python train.py --activation="squared_relu" --init_std_router=0.0257 --head_dim=32 --tie_embeddings=true --extras=["capped logits"] --lr=0.0097 --decay_shape="linear"
Below are experts of layer 8 (counted from 0) of a mixture-of-experts language model. Rows are named router (the router's row for the expert), down (a neuron's output weights, with its number) and show model dimensions 0-127. Each number is 500 + 25 x the weight over its row's rms, rounded and kept within 0 to 999. Numbers have three digits each.
After each expert's rows: "comes before" lists some tokens at least twice as common just after its tokens as in all text. This comes from a sample of Wikipedia text that the model never trained on. Tokens count by the router's weight.

# expert 162
router:419532534521505495501488453540503510526530487464506488510493474511489497507498491500511492477472506532527490496482489496504493466491469499484551479512534511464484493505483522525508493480556508505409486508512502516486486472494527519506532515506510484501483476497477502521501457502508481459491469514447515480518485529470513489517513544462524503539525451521495468459445476512548494516498
down0:467529508482555515514498497462491500505484515484539485491499471502542465517505504464483461501537507511530505447479542509505435479497475461472521519541517506502494480504496485483482499466464537534505509462492495508511475482524480521483542499503496464463486473548491481499461460517518491485482494502531486474525467528551521513491527501437529479501487465520518474460493499538464523510510
down1:504482484531533488535512474477523499532495512498474532518466476500555498485488505523494473506486552462530507493512506457504496502458545473521491467505471481524499497487495513462507479530442520543497522519477501495495510515496524488441508520488480477527508516517523491528509511517458474512542482506514453530504475454521510510508519526499510459534552551453483502466454535480528508509513
down2:463491463490559509443510480512516481496520490490506507547511495519494499523505514439571476502502463503487471499477512548480471495503496524502481491508506461552490495505496537511462491530487505498511533526486484498497489465513493494523510509437495516484569556490504546511504467493522516474450519469483511487506518506505510505527510494502481516527488467466493453521481522513487490544538
down3:539479496509460504521495504541499471517483526525499508453534477495493483494507514525460466510485545501504481477458497513506536471503496484496497511486473461442501502485512484493498524466521525536520536489518483508509523542491489523526532528492479485513493480556515511482499458495498461497483495538511541519482496559475511551502516519564478559481507473474514485461478491527461523519469
down4:457501538513489521508464468498459557538524482493515488510491512493501514444489488504517502496474552524497530528504509480464479490462491534542496511506529465510475529512570498478461546499499505538470502474520501513538488460496500454477501473485512452517479501502526508472466529517493470427537520486486528501482492511480530510479502478506469488512515488520525484492524455521500504496475
comes before: "3", "4", "5", "7", "2", "6"

# expert 212
router:516497532513484466547506544522451475484494483509490534539478506482535470483470516520506492459487473512496487505477508503505495507500520530473463498489468477517482452509466495486503459527487529524494467495461554483509507526500464494455456521513539507527487568507493490508507492538489523463506492507532494449542470521484470466541505534485491484555503493496480476475466502462496501517517
down0:497513493506523494463489549515532529521452503506478452522505484461499478475519507514493507465496484472491457520546515499530564505544510498475495496477499466512537479494461498464464499484521550511478533517515514517536477512511484480536494489555453473512489512495513504486464524486524522466460462468491515448508539518507511559478469487500468506482517501503500475481499520538521525490504
down1:537527486509500490519537509537537482524493517541488510504538467507480480470486495555509517519450488519484592493489440510522508541452500465471502554518480496512488442494514490487493512473509511538520517484451514468511500504513478512508493505503489474466489493513534479527463502517497496457546469507519504524506505503500496509520454486520523540471490530511532524470528482488506501499493
down2:526519510520533470459557502446543529510513515453502494527461525491547497497524531497498507493483504519537514497495531494486494457488514493512514495459487516491464523481523482487498477474504530496490488514462491488457483542495498509463534471465531478527535513529515457553498511472515448441488456497465518494490523523486510501529465496494481483477505522525502516456478534491513522477529
down3:434481547489470471504516543480496496506507514476471504521477510490486502491473545474489537509495470525546492492514499473515446527491461479506520501519500495441506516559528526503520482508485514482530532505510522527491542481451446481534520440499486496497520518497494539509477502533511482482498513512520530549474542503510505517531465488528502516487546509505506460501467504482534482503511
down4:504510497473552514545590459470488511502484500543559489505500500467540490461495511526497458472548524522478499499485487507510527499495470501497513445496500527510493523468463521472491496469543490517471517490492517459471495488484544510476491484499522505547501516476502476464487478565526499499514457481491506511497483527542485503489481495480497511501468487489492475485473488533524526474532
comes before: "-", "| ", "|", "- ", "=", "==="

# expert 168
router:518460502520543498508554481508523515551481533466524441485480522496492521476517507486460469483501539497549512445467475519506477550495519520506457481498487526495531530482497491533487495479513481525498493504506486466513507545503505484508505488516505527498519504476504451533531520504524489500506488506489474517515499501526488511479522471488470526442471488518550496480513445514575511521525
down0:520518526504502513504524462487520530525528502509510541531477498506546471478511516534465458491459479530496542497496503506514491505441484506505521457498485478474555477516528501504520505479485500533489528486503503497497579518488533496492505473492482461500478531495476492518522545512476495555520500471536516447517495525549504550488506464531541471519507492496480475526489487491458526486527
down1:483509508545549480519442476503516493558500523512510547502506513532501501465516455496505471493486444489494473517514484524552485492509507514481498483522504530450559467520477518450534479515528530509460508553522503471517509503496503513473487493496503487532493502500489455466507515495503495527486497470527529481472511449481521528516476481490550516515464506484503483512519451485537472488490
down2:454527542446482498510494452516481535482517454517459509534495513500492474503527497485506546480467494479499509550484516544542497499513487527512525493495549484481512501488513528502467501529491513481509542439539541507511503477479473502482480529504526509504492524523499496547493504471521502460475486471522538570524502531523503499495485479445523469506500502482495459499491502511512456490468
down3:504512502450540441532528477495526509535469475528459480445519486522534512539509539504487528556497477503482496486476457521471512492507528478484485486448515523491484531503535477500492484489506486500531509524534483505524543509488479558494518471512511516483505467474538493491491507510478523490510513531474508456493522481527489532482488517526492511499526488529488515470464574544497481491513
down4:512477509528541485530509531530498525495479511473466471494454466513486458522510489520539466479530489538514509506509513501486467552494515515503502536528521563466511547514478499456485512488529498448499495510499471488468489514522508463494475573554518491498511467464509536517499442505491496562511509488499520468525509466502497493473492503499467484491520490513517521510512505460469477505512
comes before: " | ", ".", " |", " |  |  | ", "ian", " ("

# expert 146
router:504482504452444545499523482508513509524517432553560512502546508468508510529472476490510520509525506501491505470538518494486501475484509516479487503509531505500532532511497476446512480494492460491458464495443526443570511507456491487510522497512493486495484486498504521545499523507479532481534488480498535520489483495495484487465469484509500473512478515468495501476481539479495519520466
down0:515517544466532515456496495491466558499527479504483523458494540503508535456498549510505522539497500534494490476478512516495466504450512505512482490533512503497513481507557501480460476501526517500495514467488497499504480507523476506517523512527551496548529461502460498530477455498503518482554517471497480468516503488527492486491546520543500503457508478498488511498480531550470468527532
down1:520535444485501534485517520463461512492472467517507516511547500539498507476496506510484473538559523520532499497473501509484499512480496504504487495481484498493469479524488514455518462505493494512516430504504533561551468512502523522513457497457495502510466487541486491533484546488522476488570499530495531528465506468486487528474522467489520497510506476499521473530528489488493472522506
down2:473530535501478486470493501537530497520482550560542558503504501427496487501481526503504504440478531498546493514524489477465510437508487455507521527544480497529516519487500505487503493480518488485484511495502505514486484532520527464512530503561505493514497500552531511537500487542491503518508485514512510467487490518475476520512527499482490508541514479472533497529505447502537500509509
down3:506554498489543503487555458503473542488472515483505528498502523474528499525511493490484502499472487499497491523506513488481517524480532514492486495528529478493533498468508521542457457481465510538536507498493459526468461507488525493529529507484517475497550518529530497500463514522483513472527527498499539524541510545522501518466499475454501509483542547528512483464465484494477452511453
down4:509448453530513485513453484456483503532532532534529480494531501477480491535483468528520484523457460523514451489498490516472508511520496511467505495516534506495488491494521496480491505468505471459526502518482486493521526490507500498484494504499525519494500503495538504486477508476454509479480512469551494500514450533504469455531476496539491456537469463569487499517506437529528486504517
comes before: "1", "\n", "2", " ·", " Sp", " was"

# expert 130
router:500496519510495547489471440488496493500501503522496463484506520483468501502510533507478454540499484438512541495472536524478478538487501487516487456487494523521472504527472506533508507491477475479501493465516515486470463507475501502490510496483534540507527559534492534488453488516583488513512496489497515506515509533520509532511452518459523508480505510473456487517468469508531463538478
down0:513485519491512520493507466471473521501558524484514527504445516512457498495551541532462486505515509514459514453504489507498470518511531478499497525534483526567540521502479500544534515494514513515444563522500476480487506484489474500511447501487507513457468512511511496523501525492490464466487529467551524516500476483550487492527474481498474483484493493533507514527517464501521502499519
down1:519500482460535490503514533495473512501499528525481491514530447477493474499482490513498496547529507510534502483512531504529527465553522528439543462510514497485521469498502521488515520529481498520455481501531530496472492498475550502512455498482470547487502512504509477464491511518503524492498450471461476511480486506506470486545474541486511453507491493532471517483481501509421466498494
down2:492530509516511523473504456509519440493491536512482479512529526457496475475457461502480466500520534488507520518474501519516470530486491504522539517506471512537533498496548549470530495512484491549467521507534511569487517503504536465453489492513483535500509482504496515503489502461480482533479491535485526487503480474562475485471551497492530488496487491536516516470485511503547474497499
down3:532548541501475505454526518495512521495476501524495523516510496477518514498521507511524512522454523517499545488498457534521477503435492526513476491523505474479556464489526513493504579518479457515464481489454503514522504522483519456516516525505506496495487477478539496544482511451507528516522489548492466511504483489502486484496522498497463541511487524530485544493497461532480529511483
down4:488456563494475447510474488495504453492502492466477498443577537508512498500498496496457559449512459499527503511497529478506465529485483507482503482487493484490500521527515527502536535458473526527492519481531490488511493537511465525521488490478510465482447521479498504490490488472484491490530496511491508541518503528480514534510467529500526514503471491486520454471514502463459508508513
comes before: " | ", " |", "–", "; ", ".", " m"

# expert 230
router:476503505520481547487498495484483501499492452517546451480446485465545530496511502511477508511487519482481534487507528509469504532545507472478452470469466518491487547515509491480547494517513499511500512506456514476494452503500516507478517520507461532459549516500518505515510510483504512525549501511509491498500510539482490540505504495438542505508486538555473523471543495483531463515518
down0:465470542520525493482500545525558476468477487484507541510520526548441526478494512497477520525518512507490513480538510509493504481482456526472494512529521508523502513514510502541495504507497461523514549519478484531527531469518511520508511519489494490514517516492469508501484481477487506496501456467569521513524496470453524466558513493526501523496456500445500498476463452505532491502505
down1:478497496472460485493511491520517499506469516511489516544517501488522495490539505452502527517539516478486478473477453538481484471507497505499538459511537547484484470489537464486427523496463515540463503485504469481459521526505532483475536507488508493479484530523500511460508503491476501522507495540507521472508521478520514528509523456496451521461533513496458501532523543472460514528516
down2:480437542510473520502497526497458460527510501499486499519488564500502473497467516520523536488487545531536470493515536511474497491563489489457552503502552497470442473498510479520493487536495501540500476494536500471502474478500489500531531491464484493521490512486455475497492487515480486497491508493527495469513501502461490492460473522473487480459547505498503524481567511491488511491504
down3:499506525537527451471475510551500522516515428513508492445521464470493434442517490484483486505496496482517501476528491502473500495510492489478491514528481488539506519558524464467490471473538461501486475509499517507516485469489496492493496537518510473502508452483476507553488540508517508500537470468501521498492524490493519480514507490503483519549499491534477505486504434472527515518470
down4:542493520510533490509502457483485523510527527497516518558467499500562536474447487492511493499522484501543495486490539471506483476489473489467494446495502557489502515515479497506503519525544478484509524477506503442465495500462522490480489463471501496534549501472508513501493506467516482482447519463501496519501508515469479549480475477546475494515458456512490474472475490489514520473479
comes before: "0", "=", " | ", "1", "| ", "Career"

# expert 74
router:456519538454479481493485497540517505506485474522527493519433472486485504504518470495532519485553541514501465501554513488517510489473496481509522461502533547478467522507542524468501488552524486504495485503466469521504519497518496491528514504462505537471531493533520546454508508498485462460485480492520486527520506497485475487538495482479536485523513478498531520532529445478499463499492
down0:518510492515523497522467485536481508581533473446522484492464541498476529536493557504492469515481514514527537494543467496527508513482502451499472533504501496540530506492473500495506528506482500505515538506499537502486498525530509427483505516531473516483510493452467489523537514513500516534539503494507508504499521490532465502463461466482546508511532465522513506501525519482515526488512
down1:563463509499482429518486501528470513481499486527486469477498504523510474523533499498508501472492497507508513499503519496500505517507438514513531501502484527542503462487506507518462523503461489436540471501479513558482517495536538521517458535506466503485497487462489517493523523487517488497478481492524518508516474530518493455453450503535510474493495543485520502478454513497528456481465
down2:504534522484512463487493537556500522481502518484489459484492502472517554477466497461531481480509446545494494536495517475506479482471534491448495504470473437490501521507517472458498494557519526555488539520488521491511512460496509507493483484494523504507519493529521502510499525507489468504500537529514490508523506551510495494520510544502488450475458511510504504514473504465455542471516
down3:559486508474499512519485508513504478502470474513490478512500459506454491546489528541458483465475483510541491509468521559502462493524507473479515513473465522479514503534536497528551463503519516533470520520439487490519538511516481482498482556465507508456499521529509496508469501549524487479489515502490461456489489524519524499518496484482469507497487519524499551523518531491491493530525
down4:471485500527517511521504481520497540545490491515547528493551471492520488508487465518506506518488505473468493540516510465515496513482495492481519481471496496489503481507503512444472485513472500546489484509510478534516508516477511469494484507536494476499511480457521514519455515506513543482569488472501530480438495540459486510519576538461560484504499535489481518487522477489477507537504
comes before: "2", "\n\n", "1", "5", "\n", "7"

# expert 48
router:510530475496540506486489471469513506502523506519459497509522473476480511469521554484501503494490512498498467505492535496468502513509531529438475516486473498464520510475518535494493476482512515480531463499547483531491467455549508529546557472510468518484467506534518516464539524454532508536486488515520466482540511478518510499522458456497512493520469522506529514483491485511476484535461
down0:496545526515527482510466486486504525458521524484531531449509474520490495518524505521469498483516543468524453536478527469499524509505449486472538493521496534507536498484462488519515488491481513479460495500493456511509521523462496508510512490526467553505499471467488479518509501484514430533493462491500525534499493504476495569483507476458449486475476471516481484521510493472490490517529
down1:500497477481457519501488543461469509529489477489488498492520512482534525513478549518488464452468492518473462535505451492533480486498524511494557478515467449523516535496512493510510500469459475533500531454510521504525536516533515538514499519495535509476465493500444512518490500501503495497492501496511501512495534467501487455512522509556485472479475525528522508459487464521507479445532
down2:504482555483501495477513548551506491510523535500495530495506499525539487566524526509478519484515498524473505505529506514567513519500497492505529485513496493533521512526489499484470523508513500470522514482496477505509496550477443469475478497514481504484496501481504525499532464534495444556521554522508524497536509468506468548472456523483497484487524469515534498496488481492460533545517
down3:518522514502502542505493483491483563569460489504508496512519505506485492474489497478545496496502523503480507509472514523525513531468470475490531492483523470500497469547499468488477478523479535528503510537489487484531428463465478513489485547481559457492528498520503525534516487547550449440491523525490495498469517527495481497519522524476505496500471485508479487516475528495487512500489
down4:483513514500495485479519504526486498481473500546527513531466486489475478512475452499495509458560492528524536473480461475506518489532446467496515505489525542506514501469447506499473430524497512448486526507489478505485498480488502484520472480495476500467549513489448512505492491495495521491505474549527500460467458508547545510479482484456501469530477491511465517495509493506500474482527
comes before: " of", " of the", ".", " of ", " and", " was"

# expert 93
router:520499488547508553491486508516504498478488482541531487514502499491489467456427516518496497471514509479473513491502536491429522532551488500509514487489465477532483508538497496511502504540516511530495500516484493473527491489526473511487501486459515514450485531522467525451489535511526505546493505527500489489512515523477469535523505492434526515517497551521536477530521484460531517517502
down0:485523493521516498484549482479491495522497495495474463557520509473513471498464475472503481509493518545503494494519478498529500488481493486449503470444510506527488526534536535485452484524519472527504534503508509493519486494501498476511530511498532468503549500487486500519486482503470480488511544470481464528477502501463521527531499478491520498534511496544497503476571448530539504546435
down1:529534468479515506462499551475523519516500481500504457457482484508520520456481530556492520498521493478486450500515475487519490546495516498512540492476526509448513510511548525484517512477475535504480545536515496500543492512507534544502496486503512456518490467506522482546526505503500501509451486495496507524477559476507514523497505523503519447454479484477503467509510453534495463496493
down2:482481517487548533507497483474534469489519491496487516534484505467487520460511483534506534526553499544489485463495489571539494487479526508485481510502459501538486466546471507468530489498458492498486455487522506524498470491521478502508487541489467478480469519493504514515453509511523542477487518505492474489549501504531492507507497490469508511513478472533476535532511516506550477556457
down3:509502466517545503486487520506483517495486459503492522500495498479529471482526511474519538524452472496505443525511491518503545453545525544525536493531499512489489486467508495458488510519551471463458520487515479476491504452471520444503500475538519489486530467493501476512517485474503461481531515492500493469568504492457530468517491495514490527547481507503526474485516490488462520500483
down4:504483512495537513476527515451515488472497501459493523545459474526468451522478472498480495525487484503488472478482479511493451496490495547523519511493442507519530505495465496530487503496537546456495537512517534489546511467479498478466496476534484484509488482504494522485559504509529480473507493447470471499510497485509538469507508502531451512465533525534516527460520521532503490490473
comes before: "| ", "0", "-", "|", ") | ", "- "

# expert 220
router:529522453523486523488526464477463510494506495540494478486491515483506510472450559476491489529482499537475511473458465516503501530492560530504541517541506547492488483528515519503508469467487533492506517490522508518482469493537525549499536538513493498508457510561510484462513483471526484519540499498533482509510535528509472481526458483469550529508478488485502511511482497497523484489519
down0:519538517501535487499514467509497496500513509537431531483534520487512480475512498485498510488504476529534503502531500510463520489514489501478493441495525488482503465514507501528537456488475492459484509486471494492464521517480529480482537502490476535508498465473529483557535498526498529481451498507466461534545471470509490470473529503491533510493531522499521551502471491502541425509504
down1:472530531470511511506515469521507493484454458453508516500480480511502500526493525519494489495535537525498480482462522516510509501479506453515506469503519539541499486495468505522519478457476549484541483463501521464480478496522489543488530490501459462535457511495493539525503487502474507507471539481454508517500515502540561541521514523532484473532466484523531497487501513478461504528543
down2:489484486503486526558484470458487513501542522501489538542491500508512540538524487498502515519469489498505526483539476524543532510542446510511487501495529519510558493465498477527502514518495466467472505463478502495467474450519493565521509511480530449529476450531505496538485474497458505486501515507525516485525512481503509514481514526477526503469524497526488492497510512517477497434511
down3:489512520584499505506509495508472511486484499540513509509481508477446493455527509488442523560482525510538503452507527548490459475476489499505489498509480525511498540474537523480505493466513487515477542497476489471497492496469511482483499470538545472516467531443484498533487489517527507513510508517484512482521499483516554502511546509459497482519517494513474536505485512542537479489496
down4:488441559445479496461470495515542532504486506461509534473519525495524507482486497476507487493511509453506460526535474494487498503462524540520506478500465546491472448483472489500522493498519529501482452478517479489508544504531515528494470519542450516489502508521492508507485507514493467522478477465496473501482467492487463542489476483548480549493480498500520477483515502536513524473519
comes before: ".", "\n", " of the", " ", " of", ": "

# expert 8
router:502500521558477490481501519496570515516501459465523492489497464505488463514518494507496561494496524494502490463514459537504474489493514461495511543506517522496513475527501502500513492550506453516476490534493524525506542536483489500516530487528516478477500483517494496508520519550535533519521481502534497452489532483480494477542555487465509506523447505497460527482551474514502501470535
down0:486475505476471487470516528508527528504540460510499541516452547511532531505538489495495473519543509508497519512492542536497539516484505471520475474516535469527467477445488463520504513509524519535489470520501469481509488530488449485492493518558485472506502483540501492506540487515468515501496473493533485519483509468511485486480449521483504478517474492434469512493530536496496467540496
down1:495490513534530509482497502501509460447522507470531492479538498493562567491558503501518493467485493502532502558487476488471480512501451501481455501520502440491531498477480508501515501453517457485498494473529500505502473529511507506490526507482517453512476482495483518459510472493478488483508513475513507468491503491506450504504528464525500502507531450481524475494554476528442488500505
down2:479507511536485470482466496468493492492505535481516507544548496527475495467482462533516461512541468526478488493479507483508508444529492437539498493510527453496540509499471533534481506525466484484483502475505531487494539474456481498507504484493454488518499476512532487481448510518463515525526525531467474511532497468498532542499517508494476474520458483469505505506508499506449513508543
down3:531484505478451478492488492552448506494520514529495512477497537503516545499499485479495514509482483497470574517489518474539508494487479498499498487502497496515506504480479500561509512453504496516479530517551509497451461493506478527495495511512460479517526538483513485504528495464479463491490514456438482498492451479465493517474485499487487462451534462481488496494532447491514455512512
down4:499532543506500473493463459497489518466520495519503457462480500480446465484515481455477502480525513489475478500496519484497520465513517558501497505489477499516503525491473507473491482506518495482468526496510491474455480484521516476508493475527510533527469507506503476486544463523495512489552482484502521535469492514519544470520536546543564515505560470503484489528494521470548490468528
comes before: "\n", "\n\n", "- ", "| ", " D", " P"

# expert 87
router:513537539490478502514505455534509450542462453537528493481438528486500516473483500462496447531511502486500500502548526474482490485490490470502508489543473508499485470525510505560484544546492516512548501460519513510479514543469521493524518466506513511504509519500498527513493497520524546488485507493503477489509502471510459506490471524492489541498480499476495548520491485496520471535447
down0:502520517475455498508495482490521511511521476502517519527462490465468519498514506515498489481510521474506477487493461519524492461489490499490528502541482500478461466493521524492482440492511453542536487471478483472468453476541501455449563535503485472500477509458517506518514508463508469527493477440502533500498528520527501465495477481539530523563491519518518485485487476492499495531510
down1:492464534489498479486519513445487557490505553514510528510470503533494470491554482544448461522490488463447501509501515487529488489522492469494520453504505471519489542462454490499465454465502498512504501529516469483519464489499482504475501509502480511476495490485502505491498484523466533494479506484502486533470512530489499455496535563538492503518504486470535490470524498522484463504547
down2:551485501465510527455520547492506536497509455527512539464508499510536518483506501533492501526503521509515500514484518462489542510481514486486537526502474514499471502512512491470488467466503520513501485517474514510532496549435495496496501529562447463487503486491505510492522459478503500545477449537491475499506486477490500503463493457495480434498514529455537488516482480512539506480524
down3:471492511517522517532480472535412499498475487489523506491490481516485542510494539538464506465533520485496495481500500467441427504528509490502509507575518441481516507514514485540515488466493515464498505505510504482502512503465513479470533507494479482496493505506471480446516456519498509511519488456514511519495494461477471512485493538487478493507505483489440499503495515479502461466500
down4:456495492529500504487508528532506470536520501481487508465452487492498486545440523453482474466492538486483533486479522502526471484479491545484549441491502525513529536495484507495504500499462482491462501511540490550484511491453487516462516518514539497465473496497470494512494472488482468479471514538487480493517470507534525524465531502471514521510554539470503479516518526528481485506487
comes before: ".", "; ", " |", " | ", ";", "% |"

# expert 169
router:490520521516518512516513512519473481505515511465467576544493464493474510453507490561493567496527470450485487495515475482491511520497526524516490515547483491533482493496501466523437496484484494502487532478519508508510480547524463525522517484480528494497509484513522474539478448522486530502497472501536487496482548528493479493464514514514481517481474515467484492490540524487483551493514
down0:488484522506438521466490537503535505517519479491515481522460526513533556487581460502510497447535525506510472479482465448509480532498507435519509472513539494502512504490481508484492487502524509483483482491517479505545505495497483505532517453496527484518466530513554452520504486493542484499497506482526518489537487518522494477505521488493464522480467497493466507515528481496541470517496
down1:434498554544500482492485540524497447499499505510468526527508467477485477492489499494523519547518485481488504491525495483497518484499496479459520476509527538502505541500479554475497506477530501528494486487506497507522453453471477459515508451499492480494511526491497545493530497476508456467501518514526512522525503457510472501539504515518513474497484492500492508421501476450529549505476
down2:482511517483534522475510493507451549460528480501458479469497479512519533487545510547515524458484539544502468465510470498511507449488529485507474485517510477504495500467532474500516497521488543498542457522522473505486486496459498537491513533499498516511504491524470479519506494502515503505508477446522492518557466506522496519510530536482532515521486499487518450504461498475456541493454
down3:531486505510517493531545497506535489467500489497481465506477480473466486480500480476495496499470466464519503520525525481470523486515516484500491507508458557528490519501497510530464506472505483493527515531505546516492537549502484521478492423467511509505526489560520498530503495473481483477497465479520496459508494513508531490474499540529430492496462496531484495487435547497500508510458
down4:545537532477514480495471533466463527505478502519498520490539472500494497513484490492515503496515476519486481527475460491520531483544511480489509513502495543516504463519485511463502528531491548463510544529501499464445468488469458520543520506487501433489503490481510518502501494473520525476480467507487482518516529501474469529480456515532511455516514515413517517495464511495501515520504
comes before: "\n\n", "\n", "ed", " the", " to", " He"

# expert 97
router:490515515477461518485496510518540501498491497512504482471466556528520533514513486539538471545492493529524510488499512459538460525483494474480479537470501503488512524533498466509477464489545464481497558469440480486453469491480470466488461483456525479522546493462481534545513513505527475504518526520472503468499489480475486495493510530526554481492508490499491521495498507502523487475503
down0:484503507460499500471480517491541523463489506543509496516480498484490490497498490538466421488480553508566502523466542541489497493510514481464491509495495497457525490509473534473524503511499496479521475504541509541531469505541522474521538477515482481516484449532471504516532496521490512480478496463461486466471500465508524519488523527499514504538494503502478502506489515502493430463532
down1:471500489506543480460488503496463490481486491506518487520473481493545477497489499494464495524501513503522484480499503478502500499518481488511479537557536443493470495470492498511487513484525481493467456509534540529523514517496557486466503524532478474538498478492492460490515481463528529500480530519497518502492500562492472538506519451519448458510490469470525510541561509479463483524469
down2:474444502471483496490499493485518524501491472488528570474484497485517508535516498496515478532473490493506470486506479523559525509492488469522503504484534479474460487481483469509496523511504515488528504471543533524508523476469549459530477520533482511460494497453513510527471514482492487544518445435547488490502488505491530476491486495490507502545449455483506526533488502486510533519481
down3:479552502494444460526512477507506506502476501534488483462490503476488506514479495478466523456475528483492475461443479517489449492504462482537501507486484509500533512478491495515454507514490453532531479479497499525489497484490510541505500540483474486497476506472504522540474534452546525535493470521483486504530487511511465491504555521476506449551477500523519472466512522512493457511502
down4:531522505520542529492472496492464479509505480502502546514490481499503510450486489490500529525504519502462561512507481445540500481481519485472507444485492496491494491530510503487494529459494487421520517512480441470465518454512493496495461459507519491488513507495534492490513475452471509494485490516504476435530506498491526491495495538526532511519484511537496499486496548455493480464485
comes before: "\n", " Plant", "\n\n", " | — |", " Arth", " ·"

# expert 62
router:518491533510478523473522485494531477505518468503499558519446463481509517472475504467495498496463495553535529523511510515501489514532468523527533519522494518527463472485537522484483492480476477496462484510499505495510517510489536462496516494513528520443511481501506541518448508486533508488462521488541537516515480555526519531493474522427503507504525496476542498522491491540502526481478
down0:487484512480497473505492502478508528519484471511490523531522519457494501466523478522530514502524492471535456514441475507507486471488534451521507509462481498520496499506495496489470495509522467543471477533537505522481553474463478492507512477469491455478482472514494474513507468494525500500502471503482509507586482476498513510535483467534502522465491538565518466538552482503472493500500
down1:487469486509558539541494523532517503479510494518567493533518489508461498457473491499503487501528486544482458531494521509514462514502523487481498485528511492492491522490508506538459513515452509496504531483533508504478534466509487489506469460492521487503520444523505529532437500495498532489502554486477504538519482543486473528511488518539488501470499486531505500502532442490489486447516
down2:527532503490518499494480489544458536554537512521495510497490502469480448488535507491486489483509496464509546482489495486480497514523479444481472474498513495496455534483494478512462449501442553498479528482558552471487496494479493520492490477481534499503497550496486507470453476459488487522491464515473444461496535468507511492480509516496479498484496500511489466486537473505513504507502
down3:485485479544527489492464469511519521487534518503502503474476540484522454464518483514465529490484527479501506483465506504493457490552481520522502531463481502475531528507499522512472459504539471513421484526533488488475513500517501510459477515508493489511539516481528525522479482489497487462540533492484524535509495500486488492528459542515493530528494486535547507483511474498562463498535
down4:450520504486497488485484474511504449519489506491552491521502496484470464472527497508514504501532480496487486485510498470478478448475483464490489516529504458507488464523518514494481523561460506485537500527502512532496477493476515476470521474496508486511508465506517481526504487458493458517507526516516513460494507445527501440479507556568462543505494486500513525477508542447493502483472
comes before: ") | ", ")", " | ", " |", ") |", " ("

# expert 190
router:480507501546498492545500501541524496531535484518553510507473525487495507515536523477519509576512518485488497486484428477494510503515483488458487504483508485503506549501524507460471529518476520516467516506501515490495502502474451475518459468508522473448547519495556475540483518513497536528514457495516529481505488488520513526497444519521530461475500480511478471489500507495515503530500
down0:527526540508538452483485476476522479509534476486481517509506523476481517488504494511506510582478512489471497501531476437475519450499469529488533471528486521512477509509507489482496468526494506518455482505522469565510521494531468515466535504487514480530444490517496556512448499487477517502497488547465517495484474483510534514492521496508485521497511514482479476515482480467491454513521
down1:473501541513552463541489468483498460508478472506526490535464526534566489503529514516502494547507513517508497538479497512486532461499532497520474535499497486495467499515470508556498477491475498474518514483470498463490482519484461496509463519496485480530471480510514512453465471480534475493518530462544504520525466513529494484527502515475541466482509518481511517464472530505531485479458
down2:523465488511474461511421485488466518460476466533495445526491500538489458489504505539474500521481494497515476447505554477514491510502513481481498478520499520516482516490509530521508475525499472470513502505464492492496503506503481470459510496473522480506467519468500482493526435521497523498485511509535491518511535462505528476517487520447479535530519503546533494451471491534517514491542
down3:536472517484528502457505500495517487520551501499470493482455521502550512522472515504507490496478418511523524460492472508478506491503504502532558496509488533533463512518537499548505524465490496526560493524511505492519518494469513522491531452498485496527545457489502464490501498494501502535490472538526525514526548538529467473506539495480507506473500461530498529494518493473504500512522
down4:517480522498482480488453498525524476516554528524471523501489513525490486475473456540510516454478443447493444482471516509498456498495536462507521516497540503504506505527544507525513477466479481505468507519525505506482497517450494515467490520477493525492470471475516520539524470526539499500451511516511487510475522461489476464480501501506484511502493461498488517570502473471522515528496
comes before: "\n", "\n\n", "00", "==", " list", " Best"

# expert 224
router:528500559501537507507539536539473520470527527498476492538553456504527475475506462515512505472472457504515509493500468515497519485494480532483499450521480491493512478516470495479469468473487514501530495529509503494546520475515467505469486467467506535574464522496492492547504506515470514555506523503507493476503516521537515467483517469517455493489520514475499476496540495465507514523521
down0:486486478512444491488499501490469520508506469488472496526531452556517509470498482548486471464493523486464434532501474493509486520487508507497510534498460497492495502478502507469515518542492470482457506546537532504487517476533520501517490453539509521460460537532524467520540505499541468506485497512487455509518495489507538448495512504509508473471490507559490483497511505492515504513548
down1:515508510481529533462535483487455484488526538510510537520486463503530483500534527541501541527504527504494488500473506480450479467525535502520473522489449496495505485463527521505513503485527454467493523502510524482489529479489499480501538499506504524519515475479511474538548510522506478490499475504484507469539488488535500506504518452489444462509537478524494547549510435486463469504486
down2:530461494474533506548517511501505494516539509498514450503573479479524442524474491516513530510536501470448513521514505499502482470449509479541499488522510526477513514514505513530452485494535499517510525514525493508542490505503514501529489492481496516514509486494478513511503500490520532494503500495553523492479493476466496505465468488456506474488560486521415489473533491458463514512494
down3:500499455491470535497487517529446514449538499535508470486512460511480501541484452444495475487483474512493488459468505457506496498487499457506507503488515521518470487464493514540493500502509524499516500509483486494472500517521526477496473476492488520522484532512483511488533490500486471474481472562486523517495552458480464524444526548536488528524511533530473506541506514515492483457526
down4:497470459470486501503549527501524547477491453480452476503518508528482489495525540487544468512503520539527479502492492506458526519482499499525524488461540535498466498446504518522507532483498494499492489505471524516514447502515501490477486532492510498490505516491452440453550543500504495475497503496532556487528547482513487512486507492543535531495508501456487481479517510470493520495471
comes before: " the", " a", " to", " his", " an", " that"